Experts of a small language model: 32 experts in each of 11 layers, 352 squared ReLU neurons an expert.
Below are experts of layer 6 (counted from 0) of a mixture-of-experts language model. Rows are named up (a neuron's input weights, with its number), down (a neuron's output weights, with its number) and show model dimensions 320-383. Each number is 128 + 32 x the weight over its row's rms, rounded and kept within 0 to 255.
Before each expert's rows: a language model's description of what the expert responds to; "comes before" lists some tokens at least twice as common just after its tokens as in all text. This comes from a sample of Wikipedia text that the model never trained on. Tokens count by the router's weight.

# expert 28
What it handles: Time-span and section nouns. Nouns for periods and events, such as years, season, decade, election, and section headings like Career, Biography.
comes before: " of", " |", ",", "==\n", " in", "."
up0 [161 152  96 105 131 132 159  75 145 115 182 125  90 124 147 136 163  74 117 105 114 158 133 133  72 114 126 178 152 104  63 181 143 143 121 145 123 117 105 116 107 126 111  69 148 148 119  82  91 138 165  97  70 126 150 142 154 124 115 104 212 145 128 161]
down0 [104 131  92 115 148 133  84  69 105  69 119  92 114 117 124 172 141 137 123  73 172 117  67 170 130 183 113  95 164 100 144 143  63 139 119 175 146 148  76 150 109 128  53 193 167 119 162 109 132 115 123  90 116 192 125 133 102 151  91 169 137 133 113 151]
up1 [141 131 124 176 140 214 141 122 104 102 159 123 132 134 135  83 102 113 135 135 133 123 102 160 101 177 145  89 157 154 123 127 103 127 123 100 111 106  90 151 157 157 166  95  99  93 143  74 121 145 176 133  78 119 134 122 129 143 126 117 150 153  74 101]
down1 [115 126  88 130 151 129 126 139 114 122  76 197 105 147 126 119 183 122  89  84  44  90 122 113 158 153 178 131 110 108 137 153 114 172 106  84 122 128  94 120  53 208 149  95 111 107 121 127 135 133 132 111 129 135 108  77 185 107  68  87 148 101  76 146]
up2 [191 108  60 136 113 133 129 124 118  99 176  85  82 162 160 157 133 157 112 154 151 123 121  95 161 169 101 148 150 112 163  81 177 108 139 150 169 102 154 164 186 148 137  96 128  57 107  66  93 143  85 142 120 113 143 125 160 117 132  93  99  94  83 180]
down2 [177 140 108 139  88 145 137 142  91  72 147  96 104 149 164  70  88 138 145 163 178 134 131 157 163 126 136  88 148 137 147 110  98 153 181 134 167 139 179 142 186 117 115 136 144 144 169 121  62 121 174  93 132 116 139 161  87 124 106 118  81 172  92 182]

# expert 31
What it handles: Units and coordinate symbols. Units, symbols and year endings after numbers, such as km, °N, ′, UTC, en dashes in year ranges and closing parentheses.
comes before: "–", " |", ")", ")\n", " (", "\n"
up0 [105 121 119 142 115 130 159  65 144 155 117 127 134 154 132 158  70 119 124 165 148 142  61  89  75 145 158 134 138  99 155 158 124 126 179 112 174 119 162 125 128  62 141 173 100 172  98 131  92 151 117 127 125 145 146 165 121 132 121 154 112  95 204 109]
down0 [137 145  89 118  57 137 172 118 155  94 156  88  77 140 122 131  94 143 150  88 119 126  68 189 120 130  74 161 168  82 121 146 131 113 148  96  92 150 158 183 127 117  99 162 177 173 147 166  99  57 144 101 143  88 116 130 143 110  59 141  96 165  76 159]
up1 [111 144 151 122 121 156 107  89 141 142 151 148 113 149 155 136 152 157 137 162  98 132 154  96  81 142 117 141 105 123  95  78 143 171  78 145 120 148 164 151 122 131  82 136 117 132 130  47 135 137 106  83  89 140 130 154 205  91 110  89 175 124  97  96]
down1 [152 166 116 134 165 174 126 164 157 143 110  72 109  67 170 154 101  88  95 169 130  81 107 133 122 103 194 114 157 139 140  93 112 120 148 162 183 146 159 170 110 167 101 188 103 143 127 127 145 128 200 110 101 143 122  96 115 119 205 132 143 131 170 153]
up2 [154 189 144 132 108 110  81 108 130 162 128 133 180  98 112 129 134 104  61 113 174 108  92 131 106 138 121 103  67 107  59 101  93 114 158 134 159 169 225 118 151 115 139 135 103  88  55 159 106 126 112 140 129  95 166 153 109 126 153 175 135  92 133 103]
down2 [106 186  56 115 151 179 109 139 139 102 146 153 174 100 159 129 123 192  90 141 144 106  77 155 133 127  87 145 155 107 142 175  88 111 154 111 176 106 106 136 119 116 152  99 182 140 133 145 102 180 134 175 173 175 172 133 195 130 142 113  67 152  80 115]

# expert 13
What it handles: Plural and noun suffixes. Plural endings and noun-final pieces such as -s, -ers, -ings, -ales in taxonomy orders, plus general plural nouns like people, members, information.
comes before: " of", ",", " and", " in", ".", "\n"
up0 [132 134  95 156 125 157 148 115 143 198 130 132 160 157 114  85  82 114 116 112 126  92 155 130 145 157 113 194 136 110 113 125 166 177 113  88 188 109 140 122 146 107 173 103 117 110  96 164 115 132 147 149 121 146 144 123 173  96 112 177  95 141 107  81]
down0 [122 134 125 123 130 109 153 152 167 189 118 105 117 117 147 131 161 120 184 148  83 141 107 129 218 158 135 139 160 143  91 142 166 155 121 141 155 118 123 163  79 143  91 142 155 167 116 106  80 135 153 107 201 141 121 113 157 133  70 153 130 149  80 115]
up1 [163 152  73 193 162 128 131 103 148 166 105 153 134 123 148 116  76 140 162 180  86 115 123 192 141 121 157 150 114  82 181 130 104  93 121 128 167  62 115 128 142 139  95 120  63 157 141 169 102 137 143  81 104 132 169 127 136 114 161 130 176  84 156  91]
down1 [ 96  94  80 141 145  70  91 100 148 158 127 177 185  95 197 114 172 107  86 136 129 101 132 119 106 125 187 114 150 117 140 178  96 130 104 133  99 128 165 132 142 101 109 147 142 116 175 103 100 146  91 148  93 188 109 140 183  66  94 110 129 106 129 139]
up2 [ 92  77 116 129 110 127  63  92 129 117 152 169 137  96 127 173 123 100 134 128 150 130  97 183 115 115  74 107  87 131 160 173 143 104 143 113 116 144 147 162  69 127 122 115 177 147 160  97 169  34 106 120 141 142 140 101  97  87 133 138 118  97 178 163]
down2 [133 107 136 129 177 137  80 142 152  97 103 109 108 107  40 147 116 122 142 126  99 176 120 144  81  45 192  88 122 144 139 200 120 134 153 114 116  94 133 130 129 143 155 113  63 128 129 131 133 116 127  62  97 127  57 135  90 139 103  77  39 140 102 122]

# expert 24
What it handles: Clause-opening function words. Sentence and clause openers after a period or comma in prose: pronouns, relatives and connectives such as which, he, but, although.
comes before: " was", " the", " is", " he", " had", " a"
up0 [149 152 168 148 149  97  76 160 112 137  49 126 133 114 113 132 169 117  97  48 127 150 175 148 116 138 127 144 148  38  96  86 116  94 132 112 141 153 145 139 146 177 122 129  98 148 172  91 110 100 128  92  61 150 140 139 128 161 123  13 145 170 138 120]
down0 [ 81 133 105 101 146 161 135 142  94 134 123 109 106 143 118 137 119 126 148  29 159 124 136 140  92 123 183  94 121  82 176 171 147  85 159 129 139 126 101 184 111 133 123 123 112 144 126 174 129 115 146 129 112 102  83  84 126 110 166 176  90  88 123 131]
up1 [138  92  82  93 176  84 128 134 156 106 152 127  93 148 113 159 148 121 109 152 171 126 150 142 142 106 220  97  76 153 131 130 124 135 162 109 143 150 145 159 187 106 105 135 105 130 169 135 110  82 162  69 128 178 175 148  79  27 163 137  96 123 124 151]
down1 [129 124 117 133 114 108  77 129 162 156  87 131 167  95 144 125 144 116 136 183 130 142 145 128 165 154 117 130 158 100 166 178 111 122  96 145  63  87  81 176 101 125 144 111 160 147 163 127 139 206 138 152 158 135  89 119  73 125 110 125 133 164 165 137]
up2 [ 86 115 166 123 123 105  84 150 151 168 125 108 141  93 139 123 137  87  74 132  99 122  97 125 138 125 131 143 163  89 120 134  76  70 100 129 109  81 160 100 184  92 111  72  70 142 148 142 202  81  62 111 149 142 133 146 151 136 118 140 153 166 127 121]
down2 [188 106 143 153 177 123 171 148 169 163 171 135 137 101 122 125 202 123 143 151 143 137  98 170 153 129 159  95 172  90 147 154  92 122 123 147 146 154 115 189 135 181 144  93 141 116 183  74 140  71 145  93  81  77  66 132  91 116 112  73 123 125 121 149]

# expert 20
What it handles: Final word of names. Closing heads of multiword proper names, such as School, Street, Party, Government, Times, Tour, plus quotes and brackets.
comes before: " (", ",", "\n", " and", "\"", " School"
up0 [108  79  97 157 108  75 168 103 144 138 121 109  37 169 128 150  87 122  77 123 126 143 123 133  89 120  92 142 154 154 106  94 173  99  84 156 146 145 174 145 141 119 153  85 139 121  74 128 156 128 158 126 102 134 135 155 177 162 150 137 140 111 113 105]
down0 [139  98 144 131 114  50  97 123 132 142 151 105 179  67 103 119  55  41 116 122 120 131 189 123 118 151  99  96 116 126 155 113 134 117 142 194 160 147 108 158 143 127 103 137 136  90 167 117  86 140 126  99 127 140  89 137 118 120 137  77 150 141  93 167]
up1 [ 86 186 139 159  98 157 152 124 134 154 135  72  86  99  75 135 104 139 126  95 121 148 142 163 122  89 182 116 103 132 106  80 107 160 166 109 133 190  73 102 132 167 130 119 121  70 110 144 105 140 132 128 104  94 136 112 127  81 132 162 106 166  93 108]
down1 [179 111 131 170 111 125  62 131 146 141 116 160 110  91 135 117 114 117 123  25 162 111 106 103 147 123 156 128 120  68 135 162 120 131 117 184  64 130 106 151  94 119  89 130  57 133  77 164  38  90 139 170 105  91 113 137  72 158 135 121 102 183  77 207]
up2 [ 83  97 177 163 106 134  87 118  97 168 107 108 142 129 110 143  90  75 178 107 143 105 105 112 129 143 107  78 138  99 171 120  88 128 185 187 110 153 127 199 112 143 129 122 158 149 139 158 122 164 129 132 131 100 135 155 111 128  82 101 148 124  99 193]
down2 [ 82 150 154 130 123 188 131 158 138 122 138 133 139 164 113 127 174  88  89  90 152 138 151 112 133  99 126 161 102 209  94 113 211 103 100 131 144 169 162 115 173 124  70 202 124 115  73 144 183 102 143 136 167 182  87 165 111 104 139 140 135  89 104 205]

# expert 17
What it handles: Object pronouns and adverbs. Object and reflexive pronouns or adverbs after verbs and prepositions, such as him, it, them, themselves, well in "as well", up.
comes before: " to", ",", " as", ".", " in", " and"
up0 [120 101 161 140 101 103 145  98 111 149 125 105 104 157 138 203 132 143 112 146 117 116  77 144 103 108 145 105 115 234 152  59  94 123 106 133 145 144 164 184 132 149 180 103  82 145 181 187 149 101 122 121 169 155 139 152 154 110 106 159 110  96 113 139]
down0 [131  95 167 127 161 135 112 160 162 123 117  91  93 164  57  95 145  86 160 166 181 140 127 155 122  70 129 105 100  48 136 111  72 153 106 151  55 140 161 136 187 146 137 196  82 152 109 107  67 174 130 111 130  85  79 150 118  87 114 156 120 159 156 111]
up1 [ 75 148 225 136 187 104  84 126 124 157  90 135 147 125 128 179  95 132 106 118 143  95 117  87 118 130 118 161 119 107 113 111  69 121 123 161 102 133 171 171 126 118 206 162  91 133  92 158  73  58 156 126  99 168 113 121 196 122 128 155 116  97 135 108]
down1 [112 116 149  59  98  92 102  71  85 200  95  62  72  82 124  87 145 132 113 123 107 120 151  97 114 104 113 141  78 106 133 161 146 202 134 112 141 182  92 152 136  56 149 179 166  96 124 184 167 115  99 178 121 118 138 125 127 110 145 165 119 150  99 137]
up2 [107 132 131  91 157 120 109 114 109 162  65 155 214 111 168  51 146 117 129  78 106 121  77 131 135 153 161 148  87 128 101 176 135  87 124 129 105  99 116 127 118 118 113  94 105 148 109  67 157 146 169 180 174 158 123 109 100 138 155 125  91 127 145 134]
down2 [138 106 149 131 194 103  96 137 135 108 104 186 128 101 114 118 191 205  86 123 109 130 118 145 143 140  86 118 143 146 183  89 173 100  90 110  96 153 133  96  68 114  78  94 104 149 165  93 135 130 138  96  41 162 118 107  79 123  86  73 139 122 171  32]

# expert 6
What it handles: Clause-joining punctuation. Commas, "and", "or", "but" and semicolons joining list items or clauses in running prose, such as "nobility, lower clerics, and".
comes before: " and", " the", " which", " but", " he", " a"
up0 [115 126 161 127 105 146 122 115 110 164 140 163  97 141 154 137 140 122 132 136  74 150 159 145 130 121 169  82 117  73 142  94 163  44 121 114 114  85  86 135 184 172  79 118  97 107 123 149 184  67 203 176 107  89 134 123 105 150  71 130 175 139 106  78]
down0 [109 115 113 102 119 203 100  90 114 138  78 137 147 141 136 177 112 107 176 161 155 183 168 154  79 130 115 150 166 132 117 124 141 105  74 136 164 123  83 151  64 129 162 161 110 125 151 158 150  37 128 149  85 167 179 168  96 116 178 112 175 143 150 213]
up1 [110 107 144 126 139 146 161 130 114 133  79 156 135 121 148 148 116 138 127  64 116 141 126 154 141 199 122 156 106 109  92 138 161 129 106 126 104  75 140 125  88 113  94  62 110  96 151 138 116 146 165 156 121 112 125 145 124 138 120 121 142 159 120  88]
down1 [161  89 120 186  86 106 118 110  64  98 157 103 175  95 158 102 103  95 107 125 147  91 101 136 104 160 122 106 122  71 110  95 119 137 123 179 130 123 179 170 154  94 171  50  72 145 158 140 142 106 146 133 134 157  77 156 152 112 105  56 183 144 128 127]
up2 [187 158 101 128 117 133 103 166 130  88 143 159 131 156 117 169 161 100 112 134 135 182 164 160 149 144 109  97 109 130 140  94 148  90 122 188 131 122  76 108  86 144 173 120 138 126  71 174 129  12 130 117 123 171 138 113 109 195 137  87 154  98 193 176]
down2 [187 122 118 183  95 121 156 197  71 120 121 119 102 193 104 122 136 175 146 144 103  77 133 136 168 143 110 185 121 105 148 152 148 141 139 114  98 142  96 154 122 152  74 159 130 140 102 104 137  41  92  67 144 168  28  88  92  96 180 109  92 130 126 174]

# expert 2
What it handles: Definite article "the". The article "the"/"The", mostly after prepositions like of, in, on, at, plus month names in dates.
comes before: " ", " first", " United", " same", " end", " city"
up0 [145 121 156 127 158 134 135 138 170 140 156 126 135 151  86 183  64  86 100 154 153  63 139 124 114 161 122 148  90  98 181 115 152 112  90 146 164 136 183 111 207 145  65  85 143 171 187 178 129  93 131  84 140  97 152 191  96  25 148 147  97 138 173 153]
down0 [102 103 142 147 117  98 175  82 134 149  52 118 145 105 146 152 122  58 124 166 141 179 168 170 157  93 126 123 137  84 145 161 127 123 105  91 120 183 103 156 188  93 121 137 105 196  78  50 100 105 102  79 112 111  80 106 144  95 177 138  86  96 170 127]
up1 [176 136 135 150 183  70  96 137 147 141  75 139 141  90  86 167 114 161  73 117 110 166 116 199  95 132 148 108 176  90 127 144  76 108 140 178 137 179 167 107 138 135  91 148 129 132 136 120 126  96 164 108  77 101 108  99 147 120 173 108 142 153 171 123]
down1 [ 94 106 121 151 111 143 139 113 134  80  99 125 113 115 113 109 136 129 161 159 122 140 143 101 119 154 143  83  99 119 146 123 159 102 135 154 181 182 126 120 116 162 102 124 145 102  67  86  71 139  98 115 167 167  87 152 132  77 179 121  69 156 119 134]
up2 [ 90 109 134 193 181 117  84 140 131  85 146 136 223 112 109 144  90 156 110  90  55 140  80 148  98 150 121  97 147 157 137 144 109 111 106 179 179 170 144 117 144 126 128 127 150 146 182 114 131 106 162  96  92 167 144 103  93 165 122 119  96 138 166 131]
down2 [122 121 113 125 162  70 146 106 132 108  98 113 122 155 124  94 108 167 156  93 129 140 156 175 157 163 133  51 152 156  56 161 124 141  81 162 129 165 128 168  46 133 127 163 124 140  86 161  62 120 130 146 135 152 121 119 184 122 157 167  79 153 143  98]

# expert 9
What it handles: Decimal points, units. Decimal points and unit tokens inside measurements, coordinates and ratings, such as 1.609 km, 151.2070°E, °, mi, 9.6/10.
comes before: " ", " The", "0", "5", "4", "1"
up0 [ 94  83 163  97 131 155  95 131 111 139  89 180 119 124 126 135 136  93 102 116 131  97 171 123 143  94 104 129 144 120 115 116  85 193 148 124 138 158 188  61  97 139 208  89 136 140  83 142 126 116 107 167  90  73 164 148 109  87  98 143 122 146 116 158]
down0 [165 112  74 156 102 105 187 181 174 128 109 152 134 113 192 118 161 164  89 153 157 134 127 117  88 129 105  93 139 100 111 180 131  96 102 129 140 177 106 157 105 148 146 149 142 126 109 141 115 132  96 154 149 183 137 140 162  65 161  90 155 139 140 157]
up1 [122 166 121  76 120 116  99 146 129 137 142 144 192 109  79 207 118 116 118 113 177 122 137 110 141 165 190 121 180 112  98  23 133 126 114 129 127 140 105 120 134 135 117 184 176  95 128 115  86 160 141 149 127 133 146 101 125 160 119 144 122 144 171 165]
down1 [ 26  91  64 116 134 128 138 129 120 129 130 167 139 154 183 106 122 166  78 111  94 183 153 111  89 120 151 139 168  96 176 142 148 147 129  70 118 149 151 154 104 105  98 153 123 156 149 140 124 118 161 140 174 177  68 153  78 135 121 145 158 163 100 124]
up2 [ 88 158  94 110 127 148 125 126 144  30 211 113 166 159 105 122 148 101 154 101 132 147 147 119 116 102 107 113 150 127 161 134 124  56  66 147 175 124 167 169 141 170 187 140 190 147 119  77  97 201 179 133 127  91 112 169 148 162  66 130  91 121 125 122]
down2 [163 162 119 146  99  80 121 142 122 118 152 129 140  75 115 107 141 107 127 118 109 137 147 133  81  96 122  99 149 121 110 136  96  80  80 152 165 131 114 108  85 131 107 180 124 148 125 116 133 158 110 128 145 124 136 109 131 193  68 131 118 129 142 113]

# expert 11
What it handles: Place and institution names. Words inside proper names of places and institutions, especially after "University of" or "New", such as North, York, United, States.
comes before: ",", "\n", " States", " York", " City", ".\n\n"
up0 [102 107 103 155 133 149 105 122 113 117 104 131  89 186 141 149  94 167 135 159 123 121 183 156 120 193 143  91 158 112 160 128 155 116 149 155 104  84 192 171 196 147 129  97 146 177 149 160 115 150 121  83 144 145 136 112 104 125 118  66 123 140 111 124]
down0 [124  83 131 169 143 144 155  79  63 145 187 152 105 161 153  77 112  97 127  89 181 122 165 106 117 139  81 172 114 111 169 127 157 171 100 196  45  96 148 161  99 150 118 114 125 137 228 118 114 142 149 158 116 148 134   9 111  67 118 137  71  91  76 163]
up1 [160 154 105 102 124  85 102  97 157 215  97 129 174 157 154 139 125 103 163 121 138 118 103 137 109 119 128 116 170 192  82 129 138 139  67  80 152 166 175  69 129  97 176 156 115  43 104 170 117 137 121 141 117 112 143 137 118 205 142 121 221 131 121 110]
down1 [145 132 141 129  71 167 102 138 128 124 199 178 165 103 136  59 140  99 120 147 129 110  99 152 144 105 164 140 158 150 130 172  49 135 171  80 111 138 129 105 127 123 136 183 145 178  57 147  65 143 131 119 116 109   0 153 129 121 139 177 102  98 143 141]
up2 [103  93 105  99  95 197 137 119 206 110  98 111  65 154 104 169 142 133  57 161 112 162  83 141  95 115 144 104 120  91 144 164 113 124 127 168 150 140 175  92 155 186 125 123 100 151 122  65  98 187 155 127 110  79 142 122 193 139 119 130  95 107  78  75]
down2 [152  96 169  96 120 160 127 150 132 179 144 130 109 103 174 158 133 147  68 127 146 104 154  89 159  82 156 135 134 117 126 122 155 115  83 128 151 153 124  95 112 123 143 200 113 137  14  99  88 164 195 118 142 177 125  92 127 123 112 160 132 111  66  92]

# expert 19
What it handles: Single digits and numbers. Individual digits and small numbers in tables, rankings, scores, population counts and version numbers, e.g. 1 in standings rows.
comes before: " |", ".", "–", ";", " |\n", "0"
up0 [120 154 123  85  82 160  92 126 113  81 144 118 132 146  67 134 106 115 189 150 148 196 144 164 160 166 175 114 184 115 138  98 111 150 146 101 123 121 167 108 125 119 138  68 129 119 100  29  99 130  58 188 173 134 160  94 122 141 120 156 144 124 138  86]
down0 [167  51  63 112  72  88 158 104  35 128 153 125 155 112 123 142 162 127 114 115 138 148 164 105 156 147 162 125 160  63 129 133  81  96 129 113  97 147 105  85 183 131 130  48 116 119 101  68  76 101 112 121 134 142 102  98 174 176 118  76 123 126 113 142]
up1 [134 135 125 149 107 111 132 105 106 175 147  62 102  37 136 144 129 124 110 166 100 175 127 168 122  74 167 143 149 135 128 108 130  84 166 137 158 142 147 150 121 155 122 179 169 101 151 142 189 106 138 174 110 172 131 116 117 136 165 171 143 114  70 119]
down1 [ 87 177 187 115 206 134 145 136 156 139 123 131  85  98  93 139 172 119 158 157 121 144  86 103 127 108 131 189 123 175 156 150 106 139 138  96 159  92 146 146  94 148  78 100 125  72 100 132 103 149 157 112 102  59  57 104 136 133 103 145  82 155 140 158]
up2 [142 132  60 103 120 105 159 127 137 134 123 136 143  30 141 190 168  98 139 100 153 219 109 158 133 115 103 171 109 175 152 146 131  75 175 137 135 193 108 143 145 141 127  94 145 165 133 174  96  63 199 102  94  83 132 121 126 146 133 172 127 122  91 123]
down2 [136 134  81 114 172 119 104 158 144 162 100 135 161 113 191 212 103 121 116 154 141 145 118  48 116  87 153 114 110 125 105 112  84 104  95 172 159 142 106 118 143 151 105  93 106  70 164 103 135 166 160  87 143 136 142 121 100 146  96 114 160  65 177 146]

# expert 3
What it handles: Table numeric cells. Numbers, signs and spaces inside data-table cells of sports and climate statistics, such as −9, 34, the space before 1.
comes before: " |", " ", "0", " |\n", ".", "1"
up0 [ 98 177 222 128  98 140 113 137 130 134 108 148  79  82 161 140 134  73 142 124 124 151 156 177  64 174 178 133 126 145 148 160 155  63 153 112 141 110 129 156 139 151 118 141 119 115 133 101  77  80 104  80 158 140 124 148 110 127 135 134 147 115  82 137]
down0 [121 137 100 142 107 158 122  98  94 131 169  86 153 193 142 115 129 149 117 115  93 153 158 132  82 158 105 119 106 148  91 107 166 180 114 102 133 116 134 132 142 124 160 117 142 153  96  88 120 107 152 124 143 162 127 185 118 169 108 106 118 111 114 193]
up1 [ 62  97 107 137 156 117 114 183 162 120  91  92 136 120 150 153  98 125 204  90 139 123  82  97 143 198 132 113  84 155 138 103 143 150 160 144 111 127 127 119 156 138 141 166  87 159 103 189 174 122 111 153 132 100 155 108 121  97 146 155 170 119 138  40]
down1 [ 94 122  97  84  99  93 108 233 163 135 140 122  95 124 143 156 141 109 145  99  94 150 106 102  85 207 158  98  53 150 114 109 138 168 238 137 138 121 107 157 122  83 140 168 132  98 101 138 183 147 109 107 160 122  95 149 150 133  88 117 130 151 140 167]
up2 [132 106 114 105 120 148 157  72 161 121 108  98  87 140 148 125  69 102 110 112 177 161 145  74 107 129 118 147 190 140 158 163 116 150 125 159 166  91 193 136 146 107 141  78 155 119 147  91 150 100 171 112 117 112 167 152 117 109 125 124 102 117 101 156]
down2 [139  81 198 105 156 169 116 103 188 151 129 152  69 165  67 123 120 123 107 148 171 101 186 162  79 138 119 134 120 139 114 189 131  87 103 154 163 169 160 107 143 160  91  87 132 166 115 102 127 114 132  82  90 138 114 152 124  80 206 185 122  95 129 166]

# expert 29
What it handles: Works and their titles. Nouns for creative works or their parts after the/his/'s, such as film, album, title, song, novel, debut, second.
comes before: " of", " was", " in", " for", " \"", " is"
up0 [100 140  90 170 148 117 147 121 195  83 140 195 117 186 142  95  94 171 120  98 140 150 159 165 142 127 139 126 139  78 105 143 124  88 144 172 188 154 127 118 134 187 129 110  39  85 119 114 123 101 129 144 106 146 138  87 124 143 106 102 106 133  84 110]
down0 [155 135 125 149 120 196 124 175 168 125 125 117  87 176 145 109 158 129 127 104 104  96 136 121 164 179 106 144 184 100 104 113 111 120  71 182 160  87  84  58 134 133  39 154  49  94  90 178 120 150 184 160  87 101 106  81  90 106 140 109 162 102 117  60]
up1 [126 158 108 212 132 183  88 121 118 121 107  98 134 106 117 140 159 180 168  89  96 132 100 163 113  89 119 146  95 120 115  72  84  67  79 142  75 124 127 156 105 114 118 118 132 219  97  98 120 127 181 131 110 113 149 140 128 178 101  78 142 153  89 119]
down1 [ 73 159 211  84 135 125 121 189  55  88 153  65 143  86 101 136 103  56 122 113 113 180 142 134 141 128 106 128  93 102 123 165  91 101 153 114 121 118 152 175 164 146 161 111 127 148 144 182 111 101  85  69 151 154  61 140 179 115 147 159 124  48  96 171]
up2 [153 126 119  89  97 150 121 128 178 133 152 158 128 122 127  80 154  93  91 103 109 103 118 151 138 103 127 151  71  83 144 174 119 143 129 152 102 137 122 156 131  96 145 120 158 116 184 129 179 118 126 127  82 139 147 103 136 108 199 161 171 108 187 119]
down2 [107 118 156 122 173 132 105  81 132  60 120 105 187 122 203 168 135  55  88 192 118 117 117 180 175 121 105 143 109 166 137 149  89 155 106 147 151  95  79 147 125 139 121 134 119 131 132 126  75 197 174 154 121 131 110 169 137 150  96 137 126  76 128 117]

# expert 16
What it handles: Century digits in years. First half of four-digit years, 20, 19, 18, in dates and decade headings like "the 2010s", plus scattered mid-name syllables.
comes before: "20", "19", "18", "08", "09", "17"
up0 [160 117 139 139 164 115  74  56  77  61  91 113  71 126 167 112  82 121 189 158  98 166 135 128 165 129 178 130 121 142  60 141 102 109 123  88 128  98 120  90 145  77  64 124 114 123  84 127 153 172 148  98 149 140 125 133 151 148 157 142  90 107 173 225]
down0 [186 153  62  89 122 125 102 139 103 126 168 133 113  91 114 115 136  71  87 159 146 111  72  96  99 147 109  83 168 122 152 115 131 104  99  93 109 151 133 102 131 190 102  83  95 132 115 111 111 125 126  56 140 128  94 160 102  78 104 140 139 152  90 146]
up1 [134 119 105 139 138 111 131 102 113 125 118 178 122 143 100  99 120  59 101 128 122 126  78 108 106  98 102  78  97 148 151 190 163 100 137 112 165  81 120 141 145 113 113 157 131  97 134  63 166  98 160 172  95  95 155 129 138 149 138 153 155 117 180 181]
down1 [192 156 153 122 118 126  77  90 143  93 102  98 154 113  80 107  77 129 166  69 168 106 141 131 154 126 180  95 108 153 181 179 171 160 138 154 178 163  97 181  85 140 157 112  57 162 143 128 147 125 149 100  62  99 140 137 120 176 204 147 164 139 167 128]
up2 [ 92  12 122 171 114 133 105 119 167 121 149 153  89  40 166 136 125 178 127 137 167 101 150 135 122 167 142 143 159 175  91 175  97 108 124 117 205 103 151 129 160 129 156  91 150 127 131  91 162 132 136 149 129  89 109  98 131 128 104 137  50 129 141 116]
down2 [105 127 107 160  80 133 115 123 112  31 142 116 161 137 146 133 126 124 115  77 124 157 181  99 141 148 208  88 103 153 146  80 141 162 183 143  75 152 146 165  68 108  92 118 119  61 121 117 126 132 110 108 117 116 118  99 124 125 110 110  99 189 154 130]